Experts of a small language model: vocabulary 7588, 8 experts in each of 12 layers.
Below are experts of layer 6 (counted from 0) of a mixture-of-experts language model. Rows are named router (the router's row for the expert), gate (a neuron's input weights, with its number), up (a neuron's input weights, with its number), down (a neuron's output weights, with its number) and show model dimensions 64-127. Each number is 50 + 10 x the weight over its row's rms, rounded and kept within 0 to 99.
Before each expert's rows: a language model's description of what the expert responds to; "raises" lists some tokens whose logits its average output raises strongly, later layers aside. This comes from a sample of Wikipedia text that the model never trained on.

# expert 2
What it handles: Bare spaces before numbers and the first lowercase piece of a split word, as in t(ornado), sp(aces), ev(aded), pen(alised).
raises: "une", "worth", "urn", "rib", "rack"
router:36 76 60 33 50 19 50 57 42 54 45 47 55 54 58 59 40 45 56 45 53 29 42 50 57 36 49 44 59 34 62 48 61 53 44 60 36 58 37 49 31 46 42 41 44 48 39 46 41 53 45 68 61 62 43 49 44 55 53 38 51 47 56 44
gate0:46 40 46 54 51 30 51 50 38 56 35 49 46 65 50 43 43 53 46 56 39 50 58 54 56 36 55 61 63 30 47 64 69 54 59 56 61 71 49 58 60 36 32 50 66 43 38 56 51 45 46 58 47 58 60 54 39 51 56 57 48 42 47 48
up0:43 28 52 44 43 46 72 40 68 56 47 41 57 53 47 54 60 55 53 54 49 45 77 65 55 54 39 52 62 56 39 56 36 31 59 42 52 64 56 44 65 67 53 47 50 65 50 41 49 71 56 34 49 59 51 71 59 46 60 55 60 34 32 59
down0:40 44 64 54 45 59 42 34 60 51 35 39 42 67 51 64 49 54 53 39 58 31 39 42 53 29 32 59 52 52 42 44 53 52 46 49 40 41 37 45 37 43 53 35 62 53 53 47 55 71 47 38 41 45 51 42 79 44 69 39 51 56 33 37
gate1:72 61 68 46 48 47 45 65 52 57 39 66 54 51 71 58 68 46 62 53 49 41 29 54 51 48 42 48 50 44 34 56 52 62 57 61 60 45 61 55 53 69 49 40 54 53 44 31 50 60 36 67 58 53 64 49 56 60 51 56 51 51 55 55
up1:42 60 48 63 44 58 65 52 47 68 37 47 47 36 52 31 29 47 33 53 47 46 67 46 61 41 38 32 51 46 44 48 58 22 32 58 47 62 39 53 52 49 48 49 47 59 34 69 50 44 42 43 46 51 52 59 40 42 62 47 38 58 72 67
down1:49 37 42 54 41 54 41 60 41 42 69 47 56 45 42 64 43 53 53 48 59 60 29 50 45 48 33 42 50 55 49 66 60 58 44 54 53 46 47 30 42 65 49 43 49 51 56 47 30 38 46 49 44 53 48 47 35 61 45 59 44 44 47 43
gate2:43 58 64 29 49 64 56 58 52 70 50 44 61 59 55 49 47 64 40 50 44 56 25 48 54 60 21 38 53 46 60 52 40 64 52 49 38 50 48 49 35 43 48 55 59 36 48 52 33 44 62 65 48 52 55 53 29 45 47 51 39 49 28 46
up2:58 36 38 33 48 69 45 59 54 49 41 57 53 55 62 60 47 67 39 64 52 37 39 41 63 44 42 41 54 73 53 52 41 54 51 57 51 36 49 40 61 50 35 53 57 46 53 44 49 56 41 50 39 61 54 58 43 48 52 60 40 26 50 58
down2:62 53 46 60 24 48 70 51 55 40 50 59 49 56 38 49 62 44 60 49 53 42 47 56 33 51 71 30 63 46 31 55 47 49 42 65 74 50 52 66 46 40 40 55 39 72 45 58 44 48 42 51 64 50 50 45 53 44 41 43 47 65 60 62
gate3:39 65 48 38 37 34 56 50 59 53 43 51 55 38 55 64 42 55 54 59 61 75 59 59 54 43 46 38 57 54 56 61 55 28 43 53 38 36 45 44 34 39 51 60 55 31 44 37 66 68 71 69 61 47 63 50 52 46 43 62 63 49 53 44
up3:40 49 42 54 61 69 64 35 53 30 40 47 47 45 49 58 38 70 40 66 56 53 48 65 56 53 38 51 62 48 60 47 50 55 59 67 48 44 58 60 57 29 37 47 60 63 52 42 56 38 62 49 56 39 44 51 42 43 51 44 44 58 45 50
down3:46 83 46 41 43 47 46 50 51 46 45 45 49 56 51 51 55 43 64 41 52 36 47 34 57 59 52 41 52 70 45 42 41 59 34 42 61 52 52 58 52 71 53 48 51 35 47 59 49 56 41 56 38 61 60 41 52 55 47 50 44 58 40 36
gate4:44 68 41 26 60 58 48 58 48 56 63 58 58 49 48 48 50 67 69 33 49 36 50 57 46 54 45 62 52 62 39 63 51 40 47 54 44 45 41 53 41 47 54 31 35 40 56 53 46 55 67 58 54 59 29 40 40 64 41 66 56 49 45 58
up4:55 55 51 59 41 55 68 66 53 54 41 48 37 29 48 31 36 48 62 55 48 60 45 40 50 40 71 27 59 50 56 45 42 42 44 70 39 58 56 59 57 49 45 44 46 62 48 45 52 41 56 45 34 50 67 66 44 55 56 48 42 53 41 37
down4:41 45 57 71 47 53 62 47 59 51 39 52 26 46 53 36 41 54 62 58 54 47 43 55 63 32 52 50 66 61 68 40 53 48 69 46 61 42 62 52 77 42 40 48 54 45 36 40 54 39 44 50 41 60 56 58 44 49 51 56 46 44 61 48
gate5:45 48 49 52 40 41 39 51 63 36 49 48 78 61 52 71 46 58 50 53 67 49 67 32 47 42 68 51 47 38 52 51 40 43 43 59 59 54 40 53 51 55 56 40 44 48 58 54 37 55 67 64 36 55 51 58 46 45 55 48 58 50 60 52
up5:45 39 54 62 40 46 39 47 50 50 50 36 56 56 47 49 51 51 51 40 62 51 62 45 28 57 53 58 45 44 63 44 57 41 48 61 50 46 48 54 41 54 48 44 38 63 47 57 47 40 55 56 50 39 41 65 47 76 58 38 32 36 61 36
down5:48 51 46 66 37 46 50 53 49 38 63 51 59 52 67 61 59 45 58 57 70 42 58 52 43 36 46 55 37 45 44 44 51 56 58 47 43 63 44 55 55 62 50 67 59 38 34 57 56 42 31 60 52 41 59 58 44 70 46 39 48 34 64 46
gate6:45 62 51 49 65 47 75 46 34 63 46 50 57 52 41 29 64 43 50 45 55 60 48 46 29 55 31 38 44 44 48 57 68 60 67 48 43 57 35 55 50 50 54 44 34 44 58 62 51 59 33 67 46 49 63 47 28 65 69 52 38 59 73 46
up6:59 55 52 43 38 64 43 52 48 59 65 52 62 65 53 58 50 50 35 26 43 61 57 57 65 39 62 44 64 67 43 37 47 60 64 69 69 53 50 56 33 55 61 54 54 55 29 44 53 61 57 44 45 28 46 51 44 37 49 45 46 48 26 41
down6:58 49 48 38 54 63 60 77 59 51 47 50 51 53 41 51 51 51 42 46 31 65 48 56 51 50 52 35 63 46 74 36 61 44 47 45 47 48 59 62 65 55 51 54 67 52 64 37 40 38 57 53 57 39 47 47 51 65 54 55 46 50 25 49
gate7:40 48 54 40 48 37 46 47 26 59 47 49 46 48 55 44 56 66 60 36 46 40 49 43 60 63 53 49 47 57 57 55 50 46 52 49 45 68 41 61 54 45 59 70 55 57 48 33 28 51 63 49 50 30 67 42 61 44 44 33 51 53 41 50
up7:38 51 59 55 49 55 54 40 40 38 67 29 62 34 41 50 64 51 57 48 41 37 48 62 43 52 54 54 42 54 76 54 30 50 40 53 50 64 61 42 52 54 37 60 70 70 57 56 39 55 59 60 46 42 51 56 46 68 45 57 49 39 64 63
down7:51 60 49 47 61 65 55 52 45 52 41 50 35 60 62 59 54 59 55 45 53 56 55 49 68 55 49 64 39 67 65 61 61 48 48 54 47 56 46 54 42 62 64 36 40 34 65 67 38 57 55 49 46 48 57 43 52 50 59 65 46 45 60 45
gate8:50 78 46 57 36 43 50 61 41 69 58 53 52 70 57 56 38 53 48 48 59 49 31 38 41 56 41 55 59 55 64 53 56 48 47 53 54 50 43 67 58 54 62 72 39 55 48 51 57 57 70 60 39 50 46 55 55 46 50 42 52 40 50 68
up8:36 44 61 45 64 32 52 48 62 55 33 41 63 36 52 53 44 69 49 67 41 66 50 55 47 46 53 55 53 46 42 46 55 51 34 44 38 43 45 51 52 58 36 42 44 37 32 44 37 29 70 46 41 56 43 53 48 56 56 37 59 58 30 49
down8:52 39 50 53 33 58 49 50 65 47 46 60 46 51 60 26 55 56 41 54 39 50 66 35 38 40 65 38 53 37 67 61 47 52 38 40 67 62 66 27 54 32 47 47 47 57 37 43 32 55 39 42 39 57 52 60 48 42 68 51 46 40 40 50
gate9:45 37 58 46 59 57 44 63 46 52 64 47 28 47 43 50 59 35 55 32 54 45 66 70 65 46 46 52 61 46 50 34 60 37 42 58 43 68 57 54 51 41 38 32 41 51 35 45 52 34 63 81 55 57 57 40 55 30 53 45 30 59 45 47
up9:63 47 44 52 68 59 41 57 42 34 48 50 49 41 56 44 59 30 40 48 31 40 63 60 58 34 51 45 58 58 56 48 42 45 53 72 36 63 53 42 44 39 59 39 47 38 36 50 46 64 51 49 50 51 48 34 52 52 49 65 47 59 60 30
down9:46 38 57 41 44 55 45 33 47 47 69 50 41 32 63 63 51 66 51 47 55 31 40 53 46 46 40 42 35 59 47 64 48 46 39 47 52 54 53 57 73 55 51 41 47 58 47 40 59 39 40 49 48 43 56 63 59 40 52 48 48 43 48 49
gate10:54 66 45 45 40 40 70 45 66 44 53 42 56 63 45 58 39 53 40 55 25 46 67 41 55 44 51 67 42 42 60 47 46 36 49 62 47 57 52 51 52 49 54 40 43 73 45 64 45 56 34 60 71 41 46 41 57 59 53 67 60 56 45 48
up10:46 44 52 51 44 50 48 62 56 77 32 45 43 36 47 69 52 38 60 49 55 40 40 39 52 60 59 56 40 57 51 49 56 38 49 52 58 52 55 34 45 47 46 66 33 42 63 56 60 33 44 49 37 27 40 48 46 46 34 49 50 43 58 51
down10:54 47 54 55 45 42 48 48 60 53 42 56 41 45 43 48 48 49 53 64 41 44 50 64 61 21 58 54 49 49 63 43 43 60 68 32 56 36 55 56 44 55 38 58 77 42 40 63 48 49 35 56 55 50 63 52 60 62 37 18 43 37 68 64

# expert 6
What it handles: Commas, periods, prepositions, conjunctions and auxiliaries in running prose, such as of, by, was, and, with.
raises: " the", " a", " its"
router:54 47 67 61 58 45 49 45 51 37 65 47 20 45 57 63 51 50 40 56 64 33 46 41 47 39 53 62 59 44 36 72 44 44 46 52 45 41 49 45 38 29 46 49 58 70 39 63 46 55 32 54 40 52 44 48 43 51 61 39 63 49 24 44
gate0:49 55 54 43 56 52 44 51 39 56 52 57 60 51 49 61 39 50 47 54 43 60 57 72 66 37 38 44 49 56 38 69 47 76 59 53 58 40 41 56 29 48 47 52 41 45 52 47 51 61 43 44 60 50 39 39 55 78 68 56 55 48 44 54
up0:43 52 48 42 48 38 66 44 53 38 60 40 47 53 51 60 28 48 46 63 46 38 45 38 77 33 34 53 57 38 60 50 25 61 53 42 49 61 48 53 34 33 56 35 29 51 52 56 56 61 42 29 55 48 38 47 53 48 56 49 52 48 39 50
down0:43 38 53 74 43 41 47 68 51 43 43 49 41 41 48 39 55 40 36 61 54 41 59 53 48 53 69 45 39 41 45 50 53 47 48 60 53 61 52 39 58 69 46 63 64 48 49 53 59 66 54 56 57 58 58 61 39 42 56 34 33 58 48 56
gate1:44 57 54 62 50 67 51 43 35 41 58 32 30 45 60 56 46 55 53 49 58 60 28 47 55 43 53 56 71 49 39 33 42 49 48 49 50 61 53 44 51 37 56 63 53 51 67 50 52 51 39 58 59 40 28 53 63 32 33 53 42 43 35 51
up1:61 34 50 43 52 41 52 62 62 59 42 47 60 48 51 58 46 50 52 56 50 54 44 47 47 20 43 46 50 47 59 61 57 65 37 60 30 46 48 48 36 64 48 49 55 58 54 57 48 45 48 40 39 58 63 43 46 72 52 51 61 49 38 47
down1:59 67 59 50 50 43 44 44 51 51 53 42 48 38 31 63 48 41 44 72 50 57 53 43 52 42 53 60 53 51 63 56 30 71 53 52 60 46 52 56 49 50 40 49 36 55 32 60 68 57 38 68 39 53 56 64 50 52 68 47 39 63 54 61
gate2:40 60 64 41 56 72 53 62 48 43 57 38 64 51 41 39 54 42 37 49 61 58 43 41 44 69 54 69 39 52 46 68 48 49 54 65 53 51 44 56 49 37 61 42 34 64 62 68 28 61 36 55 43 55 48 51 56 60 56 46 43 55 38 46
up2:54 69 46 62 72 52 54 50 49 52 48 64 53 60 45 43 62 55 62 54 46 43 47 59 49 44 79 41 56 54 60 37 44 57 47 60 46 49 57 52 55 54 52 44 51 55 43 45 41 48 59 41 46 67 44 31 46 63 45 57 52 63 53 48
down2:44 50 57 51 60 33 38 43 34 51 56 62 61 47 35 46 44 56 45 57 48 52 42 42 50 49 46 49 44 66 58 39 42 62 43 58 69 48 60 42 48 46 70 42 50 41 56 65 44 57 53 43 61 68 42 58 43 35 42 37 56 58 50 48
gate3:72 67 49 60 59 53 41 36 65 54 53 59 34 35 37 54 34 42 56 58 56 68 53 62 52 41 57 68 46 44 60 50 50 49 48 71 45 47 36 63 43 48 48 69 47 55 37 51 41 36 64 70 47 45 59 59 47 41 45 45 41 47 27 34
up3:42 56 53 63 47 54 54 45 42 44 60 45 73 47 44 43 58 53 42 57 41 45 65 49 45 52 51 64 39 47 55 55 55 52 57 56 24 58 42 68 73 52 50 50 65 43 37 43 30 35 55 59 56 55 47 58 69 57 61 39 53 59 54 58
down3:61 33 44 57 79 46 58 43 47 47 74 54 44 51 54 44 52 44 56 70 46 60 49 72 58 40 41 61 57 64 45 40 62 61 44 52 46 48 53 39 62 35 46 71 51 42 56 42 42 38 42 47 59 60 66 38 55 46 46 49 75 33 38 50
gate4:50 57 57 47 57 36 67 52 35 52 38 44 36 31 41 39 59 50 66 55 47 57 51 40 47 62 54 51 55 45 25 44 39 52 56 51 46 61 60 54 38 47 32 62 43 40 45 32 58 37 48 44 53 44 49 29 50 44 47 27 57 36 38 65
up4:49 62 36 49 50 54 58 49 55 43 51 61 61 63 47 55 67 46 37 38 62 45 34 44 26 49 40 27 36 69 49 48 52 53 54 49 62 57 61 62 43 45 53 52 63 37 61 44 52 64 62 51 38 44 51 52 48 43 38 42 61 41 57 39
down4:45 40 39 67 47 53 43 64 80 52 49 47 54 55 53 51 42 57 48 60 48 38 35 47 71 31 54 54 45 42 48 43 63 42 44 55 60 36 46 35 63 42 51 64 40 33 35 56 46 56 64 52 43 71 52 54 45 43 43 56 48 53 49 50
gate5:37 49 37 48 70 55 46 59 49 51 64 47 46 63 48 51 57 58 63 59 53 44 53 35 42 60 50 57 63 54 39 49 54 64 38 67 39 51 64 49 55 51 50 48 45 65 71 74 36 54 49 59 43 51 52 45 51 62 70 43 60 55 53 61
up5:53 43 50 54 42 47 50 67 56 48 37 50 54 39 51 57 48 40 40 60 34 58 34 57 39 43 46 48 60 76 49 46 48 65 55 52 50 55 55 49 42 44 59 43 55 36 50 40 57 45 42 33 50 46 19 53 50 53 24 45 52 64 71 57
down5:48 52 40 68 40 45 52 34 46 39 56 45 41 47 55 53 55 36 68 47 48 56 40 53 49 59 46 55 54 43 53 51 54 43 67 46 44 50 40 45 64 53 60 53 35 66 35 42 68 39 64 47 64 60 62 37 45 38 54 52 52 51 50 49
gate6:50 67 40 63 43 46 51 59 45 48 39 57 62 50 26 61 33 42 51 52 55 44 60 58 39 70 48 67 62 49 48 57 61 39 40 56 58 53 75 65 49 41 47 40 49 60 46 64 43 45 47 42 70 51 38 53 35 45 64 53 44 60 58 55
up6:54 59 42 64 46 62 43 34 51 53 38 78 47 50 37 48 39 33 46 38 50 72 55 76 50 62 53 70 34 57 57 52 51 55 52 49 53 54 47 64 47 48 71 45 40 66 56 68 45 62 48 47 48 42 45 36 51 50 41 48 51 50 39 63
down6:56 48 51 68 46 48 60 64 48 54 64 43 48 30 55 50 51 54 44 36 44 35 38 55 37 49 49 57 47 38 42 44 60 45 52 71 29 40 58 38 40 48 58 31 41 49 47 56 50 56 14 35 45 54 57 57 48 48 51 42 54 32 53 36
gate7:42 33 66 43 43 42 71 49 44 63 49 50 53 46 54 37 48 55 56 44 64 46 54 61 41 49 22 28 36 46 44 55 34 55 49 62 55 63 47 31 57 54 59 52 52 59 43 57 63 45 43 63 33 45 45 49 37 57 54 56 59 64 58 54
up7:38 37 46 40 39 42 41 54 51 58 49 57 60 63 56 38 49 35 48 44 55 48 48 48 61 43 40 49 47 44 39 70 48 44 45 58 57 46 50 32 46 48 48 52 52 71 53 57 57 47 44 64 51 59 40 60 32 52 47 50 65 52 64 27
down7:40 50 53 23 67 59 39 43 51 56 54 66 57 58 74 44 58 30 53 39 56 72 42 41 46 55 50 49 49 47 46 65 67 46 38 49 53 39 40 45 54 58 63 49 47 57 34 48 58 60 43 57 35 66 47 50 39 53 55 42 55 42 41 54
gate8:55 50 40 75 54 42 58 45 47 51 51 62 67 50 59 34 49 51 66 59 59 60 46 42 69 48 46 55 57 43 54 38 39 57 49 72 49 39 61 49 61 44 47 40 51 57 42 66 34 39 51 61 37 42 62 41 50 56 36 34 50 53 44 52
up8:50 44 53 53 46 52 63 37 39 44 46 49 58 56 54 57 64 57 59 54 61 40 50 38 66 33 34 44 44 41 56 54 50 35 72 51 45 56 61 31 50 41 33 58 56 35 37 59 38 47 62 63 54 52 70 48 59 46 38 56 55 74 39 54
down8:58 44 39 48 31 68 44 51 61 43 42 49 37 48 51 51 48 37 70 43 53 60 55 28 58 40 47 54 40 45 38 45 48 55 52 57 56 66 45 35 28 54 41 58 40 31 60 49 48 52 45 41 51 53 54 47 47 44 18 54 42 50 36 44
gate9:46 52 50 45 41 56 58 48 50 34 40 65 63 32 56 52 45 60 29 67 62 52 67 36 56 33 41 56 60 40 46 67 26 68 55 34 39 49 52 45 40 42 34 44 29 55 54 43 49 40 59 54 51 77 48 35 35 54 45 51 48 47 62 36
up9:51 55 35 54 59 35 65 45 37 59 75 58 28 46 65 49 55 74 35 42 49 53 27 27 65 44 49 37 38 59 47 40 66 71 58 52 41 62 47 49 63 57 55 66 46 59 48 43 57 59 53 52 50 48 54 55 48 46 44 39 53 50 66 50
down9:51 56 62 30 47 61 70 52 45 53 45 47 40 47 64 56 57 64 47 53 50 49 38 48 58 45 46 50 47 48 40 27 59 77 74 51 57 55 58 49 48 34 55 44 50 37 70 58 57 43 42 60 46 33 46 63 57 35 53 56 56 57 60 52
gate10:56 37 38 61 58 33 53 56 66 70 66 58 50 42 49 58 62 63 38 51 62 28 37 37 57 50 58 42 47 44 44 39 44 65 61 57 51 35 53 57 63 41 42 43 51 57 63 58 46 59 51 55 32 36 42 44 52 49 46 51 49 34 29 40
up10:46 62 48 55 42 58 61 62 45 56 45 47 55 45 45 49 57 38 45 41 39 57 51 68 33 48 56 65 55 58 51 61 33 48 63 57 48 61 50 53 48 41 62 40 62 53 42 52 36 22 55 53 52 29 54 68 40 49 46 51 57 40 65 61
down10:51 74 39 42 50 56 66 69 62 42 50 59 67 50 31 43 42 39 54 53 46 49 35 62 61 70 53 42 52 48 57 54 38 28 46 49 59 50 57 51 66 48 52 45 57 49 58 50 44 41 64 55 35 57 34 42 46 55 32 50 65 36 54 41

# expert 4
What it handles: Inner pieces of longer common words after their first syllable, as in mach-in-ations, exp-end-itures, determ-in-ant, plus some periods.
raises: "ate", "et", "its", "os", "ilit", "etic"
router:58 70 55 55 46 50 45 60 44 68 59 48 43 57 47 57 40 45 33 54 54 41 47 61 47 49 56 44 55 48 43 56 51 44 53 61 69 64 50 37 56 62 49 53 48 52 31 60 38 43 49 64 47 62 49 39 49 64 69 60 41 49 53 63
gate0:46 59 64 44 85 35 52 52 54 46 56 53 43 64 43 53 50 51 48 58 63 53 69 39 51 34 38 60 53 73 55 46 57 52 62 58 65 57 60 48 58 64 58 47 41 40 50 54 37 35 45 57 55 61 39 63 59 40 60 60 44 46 45 52
up0:54 49 51 67 45 67 58 51 59 54 60 40 58 35 56 46 43 38 53 55 43 28 45 58 58 64 55 51 38 60 60 60 54 45 46 60 40 55 21 41 53 56 39 52 41 67 50 50 45 67 52 58 52 50 59 33 36 46 47 58 56 51 54 47
down0:46 34 34 62 63 59 35 36 42 48 58 42 43 45 45 40 37 46 41 35 51 34 49 56 57 34 23 42 66 49 46 49 38 53 46 36 51 42 46 41 50 56 68 48 42 51 51 46 52 63 64 50 48 40 53 43 22 44 43 39 45 47 53 67
gate1:44 55 61 53 53 37 37 62 45 47 72 54 50 35 58 31 54 43 50 54 39 54 46 38 54 57 46 46 57 31 68 54 36 58 47 44 66 65 57 42 61 59 37 53 41 66 54 52 48 39 53 69 55 53 51 54 47 67 49 58 55 54 49 62
up1:42 53 34 50 27 34 40 35 42 52 57 51 42 54 48 48 49 49 53 61 49 52 46 36 43 48 37 68 36 63 62 50 61 53 40 47 59 43 58 52 49 53 48 55 49 53 63 56 59 64 59 49 27 54 72 57 34 49 50 52 35 53 42 45
down1:60 49 50 58 46 57 36 44 47 48 47 48 41 38 52 54 51 64 62 49 55 50 59 40 54 50 50 51 33 43 49 58 63 40 48 74 60 47 54 57 39 44 37 46 67 48 33 43 51 63 59 32 38 34 63 49 63 45 44 46 51 72 51 46
gate2:58 63 63 66 55 36 55 43 64 63 54 48 47 48 45 40 27 56 45 46 35 35 42 43 59 44 52 54 44 41 51 42 57 64 46 52 58 44 54 48 49 45 63 32 75 43 50 50 41 46 51 54 41 57 58 38 55 45 62 21 43 58 51 52
up2:70 55 71 60 64 47 56 53 35 37 46 52 41 61 61 42 44 51 54 38 57 66 56 48 39 33 47 75 50 56 53 42 62 50 58 54 52 53 38 56 39 50 54 40 54 48 41 48 47 42 44 55 54 54 45 45 59 56 54 58 34 36 68 61
down2:68 65 58 61 51 57 65 49 74 41 43 39 53 67 60 54 34 52 35 61 52 71 47 44 37 39 58 50 43 32 38 43 36 37 44 52 63 47 67 66 46 75 34 50 32 42 68 52 50 53 51 67 41 40 51 39 42 40 50 52 46 55 53 57
gate3:58 48 59 69 57 48 43 51 38 50 61 63 64 54 77 58 61 53 52 54 55 54 43 74 62 35 50 47 57 54 45 45 72 48 69 46 62 54 38 41 62 58 43 54 44 52 57 62 39 37 50 65 56 67 58 68 50 48 56 60 42 46 60 53
up3:58 68 70 48 47 44 73 70 68 50 52 58 54 30 54 52 51 63 35 64 59 56 50 44 43 24 38 43 49 47 49 69 32 48 43 52 39 59 44 31 20 53 45 63 52 51 56 54 43 40 50 32 43 55 43 48 51 37 51 41 37 58 60 60
down3:46 51 57 50 56 54 38 46 42 59 57 57 39 36 66 41 23 46 46 51 48 27 54 53 55 39 65 49 52 54 65 52 59 57 44 79 68 40 66 59 44 59 61 62 67 45 40 44 66 51 48 67 57 53 41 48 57 52 56 50 55 41 36 46
gate4:51 64 39 43 47 55 45 36 41 63 54 55 21 53 45 52 47 44 58 56 51 48 38 57 53 63 55 51 56 51 51 30 41 45 55 43 48 71 45 51 63 60 46 66 49 42 56 43 65 53 35 65 52 45 52 39 48 54 62 48 48 60 59 59
up4:43 64 38 64 47 46 51 54 48 23 56 51 60 52 51 57 47 51 46 49 42 32 48 49 54 53 30 60 41 55 43 46 32 53 36 69 57 33 44 49 46 32 57 60 58 44 52 38 65 50 47 37 56 44 62 46 49 55 43 57 42 45 41 48
down4:49 53 50 50 51 63 63 42 48 27 65 52 44 44 59 61 51 32 46 72 55 31 59 48 29 51 50 43 51 49 47 55 54 72 55 53 56 30 55 52 69 49 32 58 59 63 56 35 57 50 51 53 51 53 52 57 45 50 49 46 63 35 57 54
gate5:64 47 48 54 27 37 34 61 66 57 56 65 71 51 41 55 52 45 41 58 50 53 43 50 32 51 65 61 68 39 44 51 63 55 42 43 72 36 51 46 49 58 43 58 27 34 50 46 36 40 56 61 29 48 57 39 48 57 44 31 46 46 43 45
up5:58 33 54 57 45 49 50 55 59 38 70 43 58 45 41 59 56 50 55 50 62 51 43 41 58 39 39 38 47 51 50 74 62 60 44 35 51 47 36 52 49 60 51 44 38 68 62 34 44 63 42 46 69 48 42 67 57 45 66 42 61 41 49 47
down5:51 57 59 56 45 52 64 40 62 61 48 36 48 53 45 54 53 55 29 57 67 39 54 48 48 44 46 49 46 29 60 34 48 63 50 84 48 51 37 54 50 55 54 71 62 53 59 51 54 59 50 43 51 54 66 38 45 38 64 48 55 38 65 58
gate6:36 60 59 51 53 30 27 57 31 69 39 31 65 58 49 57 25 39 39 45 49 68 61 57 42 65 53 41 51 75 68 37 45 60 52 41 64 49 48 43 54 61 55 54 42 63 51 47 36 49 39 49 48 54 52 56 41 51 39 40 56 56 55 48
up6:53 50 48 54 52 35 43 46 38 43 57 54 48 64 57 53 54 47 24 51 45 55 75 47 54 64 47 56 55 55 67 49 59 61 40 48 47 44 59 41 66 56 56 46 37 62 36 41 58 58 49 59 58 51 43 62 70 35 45 44 60 32 53 60
down6:45 60 32 46 48 53 40 41 62 50 55 41 48 48 43 47 62 34 52 40 46 55 43 59 46 43 45 44 52 43 54 46 40 46 32 48 31 40 54 28 36 50 59 64 50 38 28 57 69 42 63 40 41 60 45 37 67 56 40 57 34 41 54 50
gate7:51 46 71 46 65 57 48 52 36 64 47 34 39 48 50 50 39 72 54 46 43 52 30 41 45 47 51 53 62 34 53 54 69 53 46 39 58 51 33 70 66 49 68 52 47 49 63 58 40 33 43 57 44 55 60 54 44 49 54 49 56 45 48 52
up7:50 49 54 60 60 47 54 43 52 27 48 58 46 43 48 59 42 56 65 36 57 29 42 72 54 47 53 59 55 30 36 54 50 54 58 57 49 27 70 43 55 56 67 39 46 45 61 55 55 42 56 55 34 46 40 51 55 32 36 53 48 49 46 35
down7:46 44 49 55 53 41 65 34 60 52 72 51 52 30 69 62 42 49 41 47 43 45 50 34 58 41 35 59 60 66 33 72 35 42 76 47 55 42 61 64 39 57 62 66 44 53 43 52 50 35 49 50 56 44 61 53 44 53 39 49 44 54 53 50
gate8:53 49 49 55 29 40 50 58 54 44 59 54 36 61 71 59 36 52 46 57 44 47 44 45 49 75 51 51 53 56 56 39 36 44 57 45 62 57 73 42 59 41 53 47 53 59 55 65 41 44 42 51 50 55 71 51 36 56 52 31 41 60 35 61
up8:37 39 45 55 60 60 33 34 43 58 40 43 46 49 39 50 53 39 53 27 41 42 67 63 67 51 34 42 44 52 48 55 47 64 44 62 49 55 46 60 50 45 44 33 69 59 53 43 64 37 46 51 50 56 36 47 40 45 39 63 35 51 51 38
down8:47 42 46 46 37 47 48 39 33 33 70 36 43 34 57 38 47 47 57 45 48 38 46 42 52 47 55 52 60 43 42 34 40 37 64 61 63 45 47 38 38 62 51 54 45 67 53 55 55 43 70 41 55 47 42 49 61 58 44 60 51 50 51 65
gate9:40 60 60 47 59 52 52 51 58 55 46 42 46 55 41 44 44 48 43 49 69 44 44 57 58 46 47 63 67 50 61 49 51 44 64 56 51 56 67 51 66 29 50 50 57 51 53 59 64 45 58 59 47 50 64 43 48 55 41 41 53 53 52 43
up9:44 48 33 47 53 45 54 51 49 55 47 40 53 51 28 52 44 49 39 67 42 55 53 57 30 46 56 52 37 42 55 49 33 48 46 48 31 63 47 47 74 68 44 59 41 49 61 67 65 52 43 52 35 49 38 62 35 62 52 43 62 57 55 51
down9:57 28 50 51 40 54 45 68 62 53 34 52 46 52 38 69 48 52 51 54 48 54 53 49 54 44 48 52 45 56 46 22 41 50 39 51 36 48 45 44 47 41 40 42 46 49 48 43 45 56 50 55 43 46 46 45 33 52 51 57 41 50 48 33
gate10:56 50 42 47 43 48 51 44 25 60 45 43 58 56 50 42 37 42 44 63 45 58 70 59 48 24 47 56 50 35 54 37 43 62 51 41 46 54 50 51 50 64 31 59 56 53 56 42 47 30 28 73 43 58 51 46 48 49 55 64 38 49 61 63
up10:45 51 72 41 58 50 49 53 31 40 38 47 51 30 45 50 56 45 54 42 33 58 51 50 64 56 36 57 40 42 55 54 65 29 54 65 43 39 53 66 44 38 45 32 53 40 50 57 41 61 52 52 57 55 56 28 56 30 60 57 58 46 54 43
down10:58 49 38 49 38 58 56 56 43 53 54 64 51 52 57 64 61 56 49 63 53 70 56 44 58 49 56 53 64 67 40 78 64 47 55 48 49 49 64 57 46 36 47 32 64 60 43 48 39 53 41 72 44 37 55 45 63 45 42 39 49 57 61 43